Experts of a small language model: vocabulary 3089.
Below are experts of layer 7 (counted from 0) of a mixture-of-experts language model. Rows are named router (the router's row for the expert), gate (a neuron's input weights, with its number), up (a neuron's input weights, with its number), down (a neuron's output weights, with its number) and show model dimensions 0-159. Each number is 200 + 40 x the weight over its row's rms, rounded and kept within 0 to 999.
After each expert's rows: "comes before" lists some tokens at least twice as common just after its tokens as in all text; "mostly gets" lists some tokens that are sent to it at least half of the time. This comes from a sample of Wikipedia text that the model never trained on. Tokens count by the router's weight.

# expert 17
router,193,151,226,186,134,167,162,207,222,178,183,222,237,191,147,182,274,119,220,172,178,260,254,183,168,156,181,213,149,161,215,192,183,169,155,199,237,258,207,151,186,120,273,266,230,212,214,189,205,100,195,201,225,246,185,153,186,213,174,171,156,280,183,140,241,175,176,181,166,136,158,185,244,192,189,183,158,175,290,198,124,230,284,171,160,208,248,168,149,242,198,138,234,191,161,186,175,234,223,186,199,270,134,165,189,211,277,168,226,261,158,218,237,264,251,199,194,211,198,218,164,108,187,231,199,157,150,225,222,176,183,218,215,220,183,241,188,288,188,254,239,201,145,222,163,159,173,181,234,302,195,228,232,239,255,200,199,163,179,262
gate5,234,202,221,219,186,202,191,253,201,224,246,115,150,223,188,234,205,222,285,181,200,194,222,255,256,200,162,148,200,217,181,180,284,223,136,222,173,186,192,149,206,199,197,196,217,202,194,158,189,202,237,202,215,196,226,164,201,170,252,192,204,187,196,196,197,243,298,170,205,160,270,208,177,84,173,216,142,75,239,231,179,166,248,245,256,126,207,205,186,269,151,178,211,205,135,207,159,166,167,167,178,278,186,206,182,158,144,233,182,204,156,134,205,166,210,142,205,279,143,309,148,264,186,275,141,240,180,192,120,140,228,175,208,194,232,157,165,193,239,185,192,250,198,179,132,150,170,184,249,200,177,236,186,137,188,186,171,216,165,227
up5,213,268,136,192,226,165,200,207,226,244,251,136,217,228,148,222,167,132,208,225,200,232,180,194,193,210,272,216,202,213,174,168,178,108,211,213,230,171,164,226,80,190,245,184,214,181,157,227,225,182,216,220,257,174,198,283,211,181,262,199,238,177,182,213,188,228,196,225,246,215,176,170,158,187,204,201,195,204,198,149,201,224,200,269,287,165,149,247,137,185,196,198,150,182,132,176,268,264,260,159,227,170,229,286,100,147,196,219,156,265,232,138,194,183,194,171,204,173,153,207,258,242,210,299,211,196,212,179,208,229,176,265,217,234,205,138,190,216,201,153,200,206,100,216,227,204,217,200,253,253,215,317,235,181,170,213,219,172,256,258
down5,162,171,182,161,236,227,187,179,164,238,183,188,111,164,153,255,183,253,111,220,165,188,218,271,215,164,207,202,247,174,223,138,179,160,253,209,145,104,259,175,183,255,173,194,221,233,150,147,186,221,210,232,216,140,161,195,208,193,213,221,98,205,185,208,162,236,215,169,210,120,168,243,231,200,136,221,264,264,235,190,268,227,191,139,263,237,222,237,259,178,255,245,219,200,182,154,203,188,156,219,122,191,137,205,179,212,203,255,246,193,178,171,264,233,172,131,226,174,180,230,188,196,170,179,153,216,211,204,228,231,279,161,181,173,153,227,130,188,219,247,316,191,246,258,234,233,187,184,119,198,183,162,182,218,225,222,145,220,144,170
comes before: "1", "2", "3", "4", "10", "12"
mostly gets: " in ", " In ", " on ", " the ", "- ", " June "

# expert 3
router,256,195,209,201,161,162,190,179,186,190,162,194,229,187,178,127,311,194,233,209,238,201,262,169,171,199,183,200,202,172,251,134,92,189,135,182,163,177,159,217,213,164,236,249,262,202,220,193,220,185,221,158,236,215,284,184,178,161,199,156,249,252,189,160,227,118,197,184,136,207,186,187,232,185,244,194,148,160,274,248,143,233,200,173,167,183,222,199,211,253,170,148,218,168,164,142,162,212,255,202,226,199,163,152,125,170,227,179,235,258,201,179,202,206,307,228,229,153,153,231,222,159,123,243,219,213,218,258,252,165,127,193,207,222,261,214,207,319,148,237,235,221,196,219,183,186,171,239,239,251,251,218,247,267,244,129,168,180,208,203
gate4,189,244,176,281,152,238,233,206,207,210,242,219,264,144,101,147,183,236,159,231,181,159,216,197,173,158,220,247,201,142,179,183,220,193,129,213,226,176,186,261,190,212,218,254,247,231,184,251,165,196,276,163,199,164,282,147,195,269,202,255,208,195,199,216,233,204,202,211,223,203,169,156,243,188,213,211,247,79,266,234,222,237,166,230,219,192,251,230,83,233,181,187,180,166,169,175,240,246,244,205,253,184,128,190,238,276,186,182,297,257,277,199,173,152,168,235,235,208,181,221,174,256,207,238,146,165,164,221,220,187,214,262,232,172,192,257,277,161,188,146,244,163,166,192,173,262,163,180,176,175,244,190,226,164,209,156,184,149,190,225
up4,208,211,157,235,245,203,249,223,190,215,114,152,271,147,256,141,298,282,120,172,197,206,197,165,226,239,192,149,113,188,236,169,232,184,149,174,168,142,165,228,216,247,237,198,238,222,233,225,184,191,220,178,148,195,228,224,187,201,141,229,255,193,148,203,214,187,221,194,188,163,176,165,240,184,172,199,209,199,173,197,185,204,230,187,158,262,172,222,96,235,173,136,196,183,267,194,115,196,292,182,187,225,100,162,159,232,165,154,220,169,191,229,176,199,176,218,193,244,237,275,197,163,144,215,159,178,222,256,220,173,134,148,208,248,251,213,241,164,195,115,281,174,218,188,207,222,202,217,188,213,306,202,242,210,255,231,200,139,177,228
down4,240,211,190,234,228,219,212,184,251,216,156,194,218,180,227,216,209,152,174,180,230,176,153,180,157,232,219,203,122,213,241,227,282,203,231,221,201,240,210,178,182,246,210,204,260,260,162,214,168,238,218,175,310,85,190,177,150,186,214,234,193,175,194,247,237,242,241,238,152,162,164,216,103,179,161,181,253,280,237,180,245,255,85,224,259,190,217,178,190,236,246,254,219,198,164,171,169,172,210,133,220,156,233,240,263,147,263,173,267,225,261,227,158,219,167,138,212,240,240,219,215,258,178,246,171,195,151,187,191,231,200,154,241,243,218,218,183,202,205,183,131,173,288,148,101,169,214,180,175,185,224,213,228,214,199,188,251,252,268,221
comes before: " (", ",", " |", "z", " de", " | "
mostly gets: " S", "ira", "ić", " | S", "za", "ko"

# expert 41
router,231,157,286,191,221,215,201,213,224,188,177,194,198,171,150,136,275,188,219,142,203,221,238,160,175,226,156,245,141,170,219,191,166,165,149,227,158,193,184,163,201,134,229,255,234,255,279,222,257,132,204,193,223,241,253,180,153,199,175,172,239,198,259,162,225,171,209,195,167,200,180,184,283,198,241,169,210,186,243,207,130,236,254,196,194,171,223,212,197,253,122,110,240,162,172,129,213,209,261,207,243,237,153,148,219,239,257,126,249,243,181,151,194,204,287,133,232,194,171,231,190,138,120,261,141,177,196,221,208,151,145,191,211,277,211,181,251,272,187,230,227,243,175,99,200,198,156,199,215,271,203,211,222,206,194,180,149,214,177,177
gate7,175,228,213,185,206,191,152,169,168,229,152,188,212,203,172,128,218,268,180,225,187,243,154,181,275,207,250,197,201,187,251,143,191,235,201,247,212,236,239,175,141,168,180,301,215,219,172,207,97,168,215,192,174,114,177,194,268,175,244,131,199,198,155,191,198,232,145,183,157,231,210,119,241,230,220,151,146,210,196,307,217,208,121,255,156,174,125,243,205,175,217,163,192,150,167,185,249,222,317,233,217,277,187,181,212,238,248,213,150,279,256,191,210,219,251,197,168,222,215,153,199,226,237,250,180,247,228,186,277,159,165,152,212,232,201,250,174,165,177,171,215,174,235,135,199,138,128,208,199,179,232,228,174,199,145,219,159,186,218,185
up7,145,206,185,187,201,225,151,143,180,153,213,132,224,133,172,173,228,260,250,230,233,187,100,211,220,173,221,165,157,201,187,170,203,234,189,223,210,189,269,226,151,179,200,256,173,199,263,215,170,187,184,232,161,140,174,201,259,194,233,163,182,172,137,234,152,262,138,149,187,153,197,139,244,176,216,213,204,215,180,224,200,151,172,189,191,149,170,226,226,174,241,185,167,129,112,175,284,188,257,209,226,288,129,198,186,195,186,188,210,212,209,217,185,231,205,196,208,203,223,212,193,223,334,269,205,202,276,237,198,211,161,206,193,185,220,211,194,169,177,182,245,140,264,148,230,151,134,217,224,237,329,274,218,252,152,255,142,175,226,167
down7,192,227,232,154,318,215,178,248,157,187,146,186,159,177,232,185,161,195,252,237,177,149,257,262,213,192,114,196,161,204,164,166,212,149,201,191,235,134,221,228,234,163,187,70,160,116,217,253,243,147,215,167,231,226,123,181,205,212,222,148,211,176,191,187,195,227,269,272,175,189,196,185,223,272,242,262,221,214,202,167,247,193,243,193,248,163,158,211,179,249,252,192,150,269,178,145,300,235,232,254,169,240,190,226,216,231,299,180,197,188,214,198,171,233,244,240,155,198,195,284,108,116,192,240,192,229,208,204,215,220,166,201,257,202,194,174,211,202,244,197,158,198,204,180,206,215,194,150,192,162,212,222,171,179,160,264,216,170,243,172
comes before: "–", ".", " | ", "th", ",", ":"
mostly gets: "2", "10", "400", "31", "13", "15"

# expert 2
router,195,190,242,229,138,214,208,179,260,217,193,205,246,158,152,174,275,169,190,207,204,196,234,189,170,200,208,210,180,159,271,109,146,154,200,199,163,189,182,168,190,159,235,254,255,200,318,211,229,197,145,211,221,284,291,170,153,209,144,150,222,221,259,120,257,108,197,198,135,151,195,185,217,194,268,133,187,165,232,234,174,173,239,153,188,151,288,184,155,211,167,199,222,197,178,155,199,181,227,240,209,227,201,158,182,225,243,198,225,255,145,160,186,164,250,209,196,188,180,187,215,150,142,263,182,166,202,222,206,176,207,230,233,193,218,192,180,237,202,235,177,209,188,153,187,149,193,229,257,356,173,186,278,185,254,148,167,229,164,205
gate3,208,114,212,190,172,191,180,213,119,185,200,111,272,238,209,146,204,194,214,233,218,213,204,202,176,240,204,204,118,177,237,252,237,235,202,235,204,218,253,263,184,208,225,206,228,115,200,127,220,183,255,195,182,190,238,223,279,169,209,191,159,271,224,255,195,196,98,242,214,189,187,238,211,192,152,274,233,148,276,243,213,176,169,238,183,143,210,198,176,146,215,251,169,182,210,180,181,152,184,229,210,239,216,205,184,242,218,157,140,294,229,254,189,211,233,199,214,177,181,224,284,251,217,175,183,232,214,237,260,255,141,236,246,190,166,153,149,193,247,149,240,160,206,216,276,239,202,277,166,169,199,206,259,241,117,137,217,275,165,226
up3,208,239,172,192,194,189,204,181,270,243,164,211,176,206,129,202,309,167,169,225,262,184,161,213,134,159,185,181,183,190,181,201,224,143,217,209,222,229,168,214,213,169,234,206,144,270,240,196,227,168,163,204,127,198,150,117,184,230,276,179,198,198,303,151,197,97,191,273,222,161,275,213,154,177,187,181,130,200,132,258,151,192,277,161,158,229,238,183,191,208,200,206,199,164,193,163,238,196,200,248,213,196,208,147,232,193,249,224,199,190,115,173,184,150,200,222,174,227,173,187,246,163,197,200,215,215,218,202,164,152,224,180,137,192,173,216,218,204,236,232,151,268,177,173,229,172,190,175,194,261,148,223,231,169,320,302,178,243,267,128
down3,191,160,251,205,147,242,271,191,238,236,279,205,232,213,240,224,285,245,193,165,130,209,205,167,199,177,221,151,239,159,195,196,180,203,207,148,162,160,184,109,132,241,218,264,239,226,186,204,222,178,154,178,238,217,166,175,201,242,205,155,232,155,190,195,204,216,203,191,193,288,152,200,176,212,246,180,219,255,128,209,168,136,168,164,185,232,271,116,194,233,167,182,247,316,176,261,234,265,257,176,169,181,208,179,145,195,185,238,252,128,145,218,158,167,184,163,197,266,220,139,168,223,104,223,182,193,153,204,144,222,217,214,205,152,235,261,147,187,191,189,188,164,230,250,124,150,202,231,175,277,212,200,211,193,236,207,170,122,211,231
comes before: " to", " the", " that", " a", " to the", "ed"
mostly gets: " announced", " used", " moved", " wrote", " said", " allow"

# expert 49
router,213,160,247,201,162,232,158,189,216,224,133,157,259,197,156,210,240,180,208,237,199,191,206,182,197,151,209,232,153,212,241,116,193,156,167,183,240,155,193,203,160,179,294,234,164,210,298,186,257,112,135,233,212,224,255,149,179,182,162,147,228,247,270,95,218,135,163,195,222,121,173,206,265,226,192,118,210,156,341,224,226,195,218,197,206,163,273,165,127,170,188,168,165,152,185,171,189,190,248,214,200,194,195,182,196,205,262,195,222,236,162,142,218,212,212,179,160,204,172,197,258,185,174,244,228,211,187,205,165,198,135,259,181,309,224,189,219,226,194,236,220,216,195,135,166,218,185,242,220,280,165,224,189,188,213,173,145,180,187,224
gate8,193,173,226,166,186,221,200,203,276,164,200,248,143,147,162,173,157,244,249,253,189,185,154,191,256,214,152,202,160,274,155,245,157,184,219,246,213,186,204,201,157,175,219,171,168,157,198,222,260,294,163,194,195,238,206,252,145,213,214,173,186,233,225,110,153,168,191,229,247,154,173,189,213,198,190,252,162,253,312,190,234,127,219,234,198,208,162,99,161,232,165,175,176,204,219,216,160,173,253,200,169,201,189,223,247,278,248,258,210,223,173,224,192,212,220,155,173,270,177,248,128,146,182,192,227,210,264,167,188,237,172,256,249,205,280,278,221,246,183,254,263,252,173,272,170,225,235,199,224,202,276,189,168,157,217,157,141,181,184,253
up8,146,200,200,200,231,173,261,152,229,112,270,167,160,263,203,113,229,256,233,199,122,237,168,176,201,185,180,203,204,162,192,190,119,211,209,236,180,184,168,181,256,206,201,278,199,109,299,294,290,139,232,190,173,202,232,216,215,229,144,249,162,215,195,180,226,233,211,214,219,256,216,140,197,134,223,242,133,244,172,222,227,190,111,154,209,175,198,156,181,177,226,208,136,168,268,232,228,172,203,240,188,190,193,229,196,232,200,162,186,285,204,188,141,189,236,186,236,173,276,208,104,231,200,222,174,181,166,165,212,150,169,219,202,179,206,166,269,180,180,144,255,197,145,241,222,142,212,212,229,198,147,196,224,240,204,116,185,175,212,201
down8,302,150,190,215,230,216,235,117,163,248,229,191,310,186,200,201,214,225,238,232,210,229,185,188,201,271,190,220,213,262,195,242,241,213,194,202,240,292,240,213,143,185,140,182,202,294,172,196,171,274,165,186,253,123,158,104,207,193,260,177,186,153,207,166,185,195,182,270,181,203,216,244,228,167,244,273,192,242,137,213,251,277,158,272,192,186,179,177,213,221,196,237,176,144,240,258,211,213,245,240,215,195,240,192,162,160,230,237,226,294,165,218,214,241,246,220,228,230,178,216,201,233,200,234,122,180,216,196,142,240,121,211,241,267,192,187,158,168,229,232,207,218,196,261,159,164,217,231,206,202,228,233,173,154,253,233,216,150,261,221
comes before: "ing", "ed", "s", "ed by", "er", "ers"
mostly gets: " design", " play", " head", " add", " lead", " pass"

# expert 52
router,263,214,205,197,180,195,144,196,142,166,155,172,194,194,168,145,264,152,212,164,219,151,232,145,196,143,135,187,177,170,283,94,147,197,198,186,162,189,179,209,208,112,227,287,210,189,199,202,246,104,190,174,203,178,286,222,209,213,180,137,230,217,222,187,255,155,196,162,190,245,137,218,226,200,189,161,157,174,352,237,129,231,206,154,141,201,247,188,184,263,179,156,189,172,167,117,155,209,201,182,193,187,204,217,200,206,239,197,232,240,170,209,266,252,237,182,220,178,144,167,170,145,178,227,132,185,193,227,226,183,154,219,147,238,233,207,239,259,177,218,176,204,166,145,200,156,176,183,227,256,227,239,210,239,193,165,105,197,221,229
gate5,230,216,187,196,212,260,240,159,171,230,158,213,212,211,247,218,120,235,171,216,222,150,235,220,161,203,198,158,154,193,298,247,243,180,162,203,144,139,214,194,138,162,253,211,227,198,152,259,108,242,139,218,169,209,235,175,268,161,255,204,147,204,240,196,204,184,231,164,158,225,170,182,181,247,152,144,205,138,192,185,198,163,275,174,252,219,238,198,283,234,173,199,318,287,156,151,247,224,204,189,260,207,229,223,195,199,221,156,265,164,146,174,237,211,194,230,195,157,238,230,248,176,161,210,134,153,244,198,146,112,286,195,220,208,258,224,166,201,207,167,150,240,213,198,228,252,209,170,202,178,216,268,181,227,162,168,244,137,195,246
up5,221,196,161,178,228,228,168,134,153,171,155,208,195,248,241,179,337,208,236,159,213,209,226,268,200,223,189,200,225,249,216,355,250,202,215,89,230,151,240,233,136,180,162,221,204,204,153,220,157,241,210,198,150,207,194,188,248,178,206,151,194,224,252,199,152,211,233,204,107,223,192,224,240,202,202,157,226,195,249,163,189,212,216,208,218,204,164,218,236,246,150,203,234,215,174,249,220,125,276,225,226,167,219,217,276,171,191,229,208,215,204,214,183,213,272,223,230,183,229,184,218,209,279,234,169,209,170,207,170,206,162,164,241,183,214,190,168,157,155,196,115,163,266,161,260,259,293,198,194,220,250,265,195,229,153,173,262,180,253,250
down5,225,154,187,163,223,164,207,254,123,195,228,246,146,171,164,160,214,178,205,191,230,174,183,220,182,236,267,215,223,256,160,184,230,193,165,142,228,278,219,183,186,201,197,173,138,81,188,257,204,109,206,151,210,212,140,236,112,185,160,111,202,197,186,163,173,205,170,184,223,172,227,223,224,185,134,156,196,193,223,192,230,199,219,241,239,183,131,217,135,178,245,238,177,119,221,237,159,191,249,198,169,192,286,156,244,176,148,210,177,197,194,243,235,272,172,192,191,184,216,167,130,286,219,233,256,188,241,203,199,201,137,242,183,225,229,216,161,134,250,238,181,238,150,258,211,188,204,140,193,57,196,140,206,200,213,199,182,254,197,224
comes before: " was", " is", "'s", " (", ",", "son"
mostly gets: " he", " He", " John", " she", " She", " they"

# expert 62
router,270,198,238,169,198,196,198,183,189,212,161,167,213,169,170,184,224,169,195,195,186,215,255,121,219,178,143,262,161,169,240,156,167,177,210,228,211,239,140,239,199,108,232,217,239,171,245,226,245,86,187,213,223,301,242,189,157,214,164,147,182,260,222,136,262,191,215,178,183,182,164,166,293,217,190,150,155,148,213,247,146,199,230,155,182,204,210,247,198,217,134,132,254,215,144,198,186,162,182,247,198,209,171,177,218,221,221,168,186,208,195,216,229,235,261,193,173,151,167,153,188,138,169,271,206,197,192,280,245,213,172,200,213,245,199,209,223,316,181,258,229,255,227,214,151,152,153,253,249,311,170,226,244,240,227,185,177,163,210,261
gate4,223,189,222,223,227,192,187,223,205,247,161,233,219,207,164,169,247,191,163,151,156,218,235,159,120,179,195,153,199,128,233,180,220,194,153,213,268,211,216,189,184,179,221,257,255,258,211,212,178,203,251,208,221,191,208,113,186,165,191,153,172,269,219,211,256,195,153,251,135,154,208,186,163,198,209,165,174,227,270,244,219,129,284,131,159,142,188,213,184,180,278,160,215,191,234,196,225,161,224,214,220,319,228,221,202,117,214,244,222,157,188,271,173,274,215,192,186,145,201,197,202,128,215,211,193,258,135,210,244,171,204,215,211,187,250,183,261,159,206,256,127,223,203,212,203,204,241,266,147,229,246,208,261,186,326,210,195,247,114,210
up4,237,203,253,184,280,270,140,208,208,178,199,171,218,151,227,225,222,171,240,88,180,124,241,156,181,200,204,220,205,108,207,132,269,206,145,151,216,191,209,180,177,207,198,247,217,254,235,201,170,234,181,213,271,135,250,168,204,167,289,178,209,162,247,135,241,173,182,186,202,137,164,136,234,218,189,156,196,286,212,227,221,208,224,212,134,175,213,236,227,192,242,132,147,197,179,170,164,146,188,227,265,283,298,206,194,143,145,136,158,144,156,244,222,265,225,195,168,211,224,163,188,192,229,254,189,165,196,232,192,212,179,245,227,193,259,132,247,237,169,230,195,197,180,187,170,167,187,225,203,250,192,216,286,243,234,196,185,251,206,236
down4,170,177,196,146,150,243,169,157,184,239,238,199,203,241,163,175,207,290,139,200,230,172,234,176,194,229,135,250,204,228,223,214,184,193,209,229,222,188,201,186,194,249,135,189,306,275,243,197,201,193,217,225,197,185,175,275,219,248,244,211,162,224,214,139,163,249,249,227,174,239,207,196,173,189,165,141,195,240,222,194,159,221,210,225,138,146,218,213,181,280,160,180,188,247,230,223,250,193,192,248,145,200,98,219,185,210,238,270,247,272,290,228,246,142,205,239,199,203,233,152,117,234,214,210,207,203,156,217,156,180,221,198,300,216,243,184,233,214,186,162,278,126,201,142,155,217,150,272,212,292,189,155,225,174,258,173,256,202,146,178
comes before: "1", "2", "0", "3", "\n", "4"
mostly gets: " str", "; ", " |  | ", " ·", " | ", "% | "

# expert 38
router,191,188,268,219,204,236,161,226,176,166,145,216,212,189,144,158,205,210,139,221,175,245,223,187,122,179,180,208,243,224,246,191,170,204,152,177,137,213,182,241,126,178,244,230,214,228,223,189,247,128,191,208,243,320,256,142,214,167,197,130,215,234,254,185,182,169,225,209,215,199,183,169,229,209,268,200,135,143,284,185,171,217,225,189,223,168,238,163,190,257,182,73,164,169,189,134,224,229,211,253,215,212,131,210,184,205,300,197,190,228,208,151,211,232,212,198,86,180,165,187,223,191,126,239,203,181,211,176,231,183,150,246,193,224,145,215,208,312,209,252,184,259,192,146,180,173,205,234,238,268,173,225,208,209,267,168,136,184,214,203
gate4,230,149,256,217,249,177,164,269,169,186,234,210,282,187,197,257,243,204,180,152,229,150,241,253,237,155,176,189,186,206,180,188,205,241,200,232,139,173,132,222,183,212,258,176,189,227,150,200,140,190,151,243,176,298,245,180,187,238,217,184,261,177,164,249,175,219,206,296,189,237,238,185,168,157,166,200,134,265,229,204,179,199,134,182,241,206,218,210,247,195,182,163,183,174,185,248,181,149,224,226,252,234,195,235,262,230,167,162,185,132,120,194,127,217,184,174,224,244,224,166,219,267,177,247,177,222,166,205,208,232,217,180,159,182,212,167,235,291,188,272,174,180,223,139,254,202,232,199,236,231,174,154,190,331,224,218,84,198,243,243
up4,202,151,258,217,219,211,176,217,216,195,216,203,259,167,203,344,199,172,268,248,166,145,243,217,221,166,155,205,170,211,181,249,231,189,171,200,190,186,243,254,182,282,174,228,181,221,219,240,213,154,218,250,219,213,207,223,237,223,166,152,238,178,156,268,183,196,214,243,183,93,143,212,196,198,154,216,145,245,238,196,181,180,115,218,217,151,216,269,223,210,207,227,219,232,181,271,256,184,152,301,321,252,108,225,219,231,184,162,232,147,176,254,184,225,211,190,241,177,238,237,160,184,257,211,220,187,186,219,150,230,203,204,147,188,260,217,230,210,212,243,171,174,193,224,152,163,181,168,186,181,239,195,172,247,158,222,72,226,246,201
down4,205,149,237,221,229,202,178,181,106,255,225,215,243,217,184,190,207,269,171,183,210,256,219,160,267,218,144,232,154,212,256,285,219,208,160,209,145,231,196,249,180,197,264,207,167,169,165,242,249,251,183,220,162,236,219,181,224,181,109,201,191,186,154,196,265,194,206,191,179,134,177,268,120,195,180,172,166,234,264,181,127,255,230,194,243,231,212,157,177,257,198,176,232,185,189,196,226,141,223,219,235,185,159,207,69,200,169,210,154,246,216,195,240,217,202,151,200,161,244,206,162,187,224,242,222,238,236,215,185,154,142,192,201,209,200,167,130,246,192,266,215,208,229,105,242,145,229,171,219,112,242,96,269,251,210,191,236,159,247,190
comes before: "-", "|", "| ", "- ", "|  |", "- P"
mostly gets: " co", " Co", " cre", "epar", " st", "\n"

# expert 8
router,234,219,247,219,175,232,201,189,165,243,179,230,227,173,121,202,235,192,175,189,208,203,247,195,145,184,175,174,176,216,225,160,173,141,141,245,168,199,186,205,206,151,214,225,224,208,267,196,242,150,114,204,173,242,262,168,178,170,164,137,200,230,196,160,232,156,157,181,225,192,243,231,283,179,216,190,170,122,247,214,173,175,190,164,235,81,219,150,198,265,109,133,229,82,160,169,217,196,234,202,181,192,196,149,193,203,223,187,214,227,122,187,250,205,283,215,167,159,234,113,220,151,186,286,286,165,215,210,210,161,209,191,226,252,178,200,213,308,202,161,178,236,178,179,209,220,197,231,238,319,192,226,218,220,178,191,179,160,225,224
gate5,225,240,245,204,180,225,156,185,184,259,191,302,215,216,211,173,195,195,226,238,193,153,212,162,115,210,275,183,215,199,142,177,169,175,192,251,164,161,200,194,177,206,238,195,221,234,221,206,166,216,208,166,134,222,119,244,187,290,107,125,248,146,202,255,183,225,171,207,118,176,234,221,199,223,143,150,206,279,194,174,228,210,188,228,188,116,190,183,181,197,259,169,163,210,193,208,180,103,128,220,265,170,149,174,130,241,246,223,181,149,203,112,234,203,166,221,211,138,162,183,136,199,209,216,238,227,173,267,234,148,200,277,231,191,253,189,275,268,179,217,175,232,208,213,201,240,189,226,267,214,134,212,272,212,189,203,199,178,225,249
up5,228,203,253,258,164,183,182,134,165,176,159,221,153,223,206,229,227,252,158,236,248,135,165,207,175,201,170,193,152,184,234,234,216,206,210,267,204,109,212,237,179,197,220,196,210,306,258,187,230,165,99,203,156,205,210,215,198,179,166,157,164,190,152,221,211,168,239,271,191,239,231,195,268,259,216,174,233,225,189,207,165,166,189,114,204,185,234,146,232,171,123,149,222,190,199,174,211,196,190,164,266,163,230,214,207,184,220,233,135,255,208,231,212,200,298,212,129,119,240,144,147,184,185,219,272,183,254,175,168,160,202,206,217,201,234,200,259,222,190,168,165,286,174,184,235,230,301,165,248,252,146,222,231,224,136,212,219,141,261,139
down5,175,132,152,200,127,201,218,184,197,219,167,227,241,244,237,241,239,192,108,189,180,240,218,200,176,185,259,173,199,218,287,191,209,172,191,151,202,203,205,197,181,245,189,188,234,175,153,190,128,193,169,216,153,194,209,133,142,150,184,201,206,255,215,160,203,198,249,151,294,197,194,277,268,195,212,229,203,259,269,165,188,119,234,163,240,179,173,186,172,257,188,224,214,157,192,155,167,199,121,146,229,250,182,269,228,302,179,140,204,180,116,154,171,204,168,210,190,200,234,162,172,153,187,197,128,189,200,104,226,229,167,211,223,137,222,259,90,179,227,254,196,234,142,258,182,167,238,145,220,197,254,165,193,175,192,207,201,219,155,147
comes before: "0", "3", "6", "1", "4", "2"
mostly gets: " −", "opul", " gener", " +", "95", "93"

# expert 33
router,215,220,258,144,156,181,200,193,203,258,161,236,219,165,190,205,221,132,213,194,190,223,215,185,237,166,171,220,210,154,257,191,169,190,191,210,219,211,237,223,181,115,237,245,229,153,248,154,243,130,153,183,209,231,273,110,166,184,205,168,218,240,185,148,220,138,142,197,180,188,199,167,287,174,234,116,169,148,283,200,197,178,277,257,152,175,301,237,176,196,159,110,242,156,205,211,198,140,230,195,158,227,211,98,212,197,213,177,243,207,188,163,290,234,272,178,188,144,150,163,219,173,164,196,234,174,172,206,172,182,152,212,170,217,230,176,189,250,191,190,178,249,224,98,194,139,155,249,262,224,231,237,225,260,223,164,177,180,193,240
gate3,165,245,201,240,193,244,239,238,192,197,187,248,215,163,185,190,136,199,204,263,132,130,308,234,171,189,159,181,232,240,251,216,202,154,179,186,241,185,272,129,129,192,170,205,218,184,207,196,182,210,219,202,117,191,202,248,147,215,193,238,219,229,165,97,132,265,161,210,147,147,183,161,168,205,232,227,127,184,274,240,169,214,265,194,189,264,232,182,159,182,203,156,164,77,161,184,123,121,251,259,178,262,140,228,209,246,205,130,285,223,211,148,226,172,182,165,175,166,216,136,196,195,191,235,173,234,190,188,160,233,204,233,221,162,205,251,186,145,214,141,204,240,228,169,175,160,196,203,246,231,181,217,229,221,146,212,199,197,175,221
up3,228,205,175,206,209,250,206,215,164,259,198,268,276,183,186,263,162,181,243,209,197,124,261,208,125,132,215,289,221,192,211,215,249,219,89,236,227,260,228,204,163,236,185,263,234,204,243,173,145,213,251,133,91,214,261,221,148,254,169,211,210,221,188,165,208,215,181,198,218,184,219,173,171,188,262,181,249,230,248,222,176,163,180,202,239,224,248,228,213,211,180,189,224,143,243,259,235,246,212,130,216,209,149,114,244,241,236,183,240,130,206,146,268,218,209,226,242,129,159,217,174,199,207,192,146,199,205,265,162,164,216,235,140,181,172,214,166,187,233,166,239,202,168,163,162,271,143,163,228,226,225,226,135,180,136,172,191,172,230,140
down3,201,180,200,147,141,243,198,200,268,198,188,205,270,257,63,180,262,237,240,172,187,233,206,206,213,236,183,222,230,191,218,133,188,135,209,211,168,171,225,208,223,219,302,223,149,125,196,197,273,254,283,180,225,223,186,219,188,199,197,98,248,224,176,174,234,206,184,139,213,203,267,210,142,227,231,290,280,200,201,221,194,186,234,193,157,213,212,151,184,161,201,186,245,68,199,183,218,198,273,222,183,224,209,206,240,123,165,177,240,195,144,244,220,190,186,187,244,222,269,165,194,223,208,215,194,201,233,172,138,238,198,216,237,163,197,195,243,219,252,197,164,257,147,173,265,168,202,221,214,226,175,234,167,294,180,206,161,173,140,185
comes before: "a", "i", "an", "ar", "u", "h"
mostly gets: " Kh", " Mus", " Sam", " Is", "aj", "uk"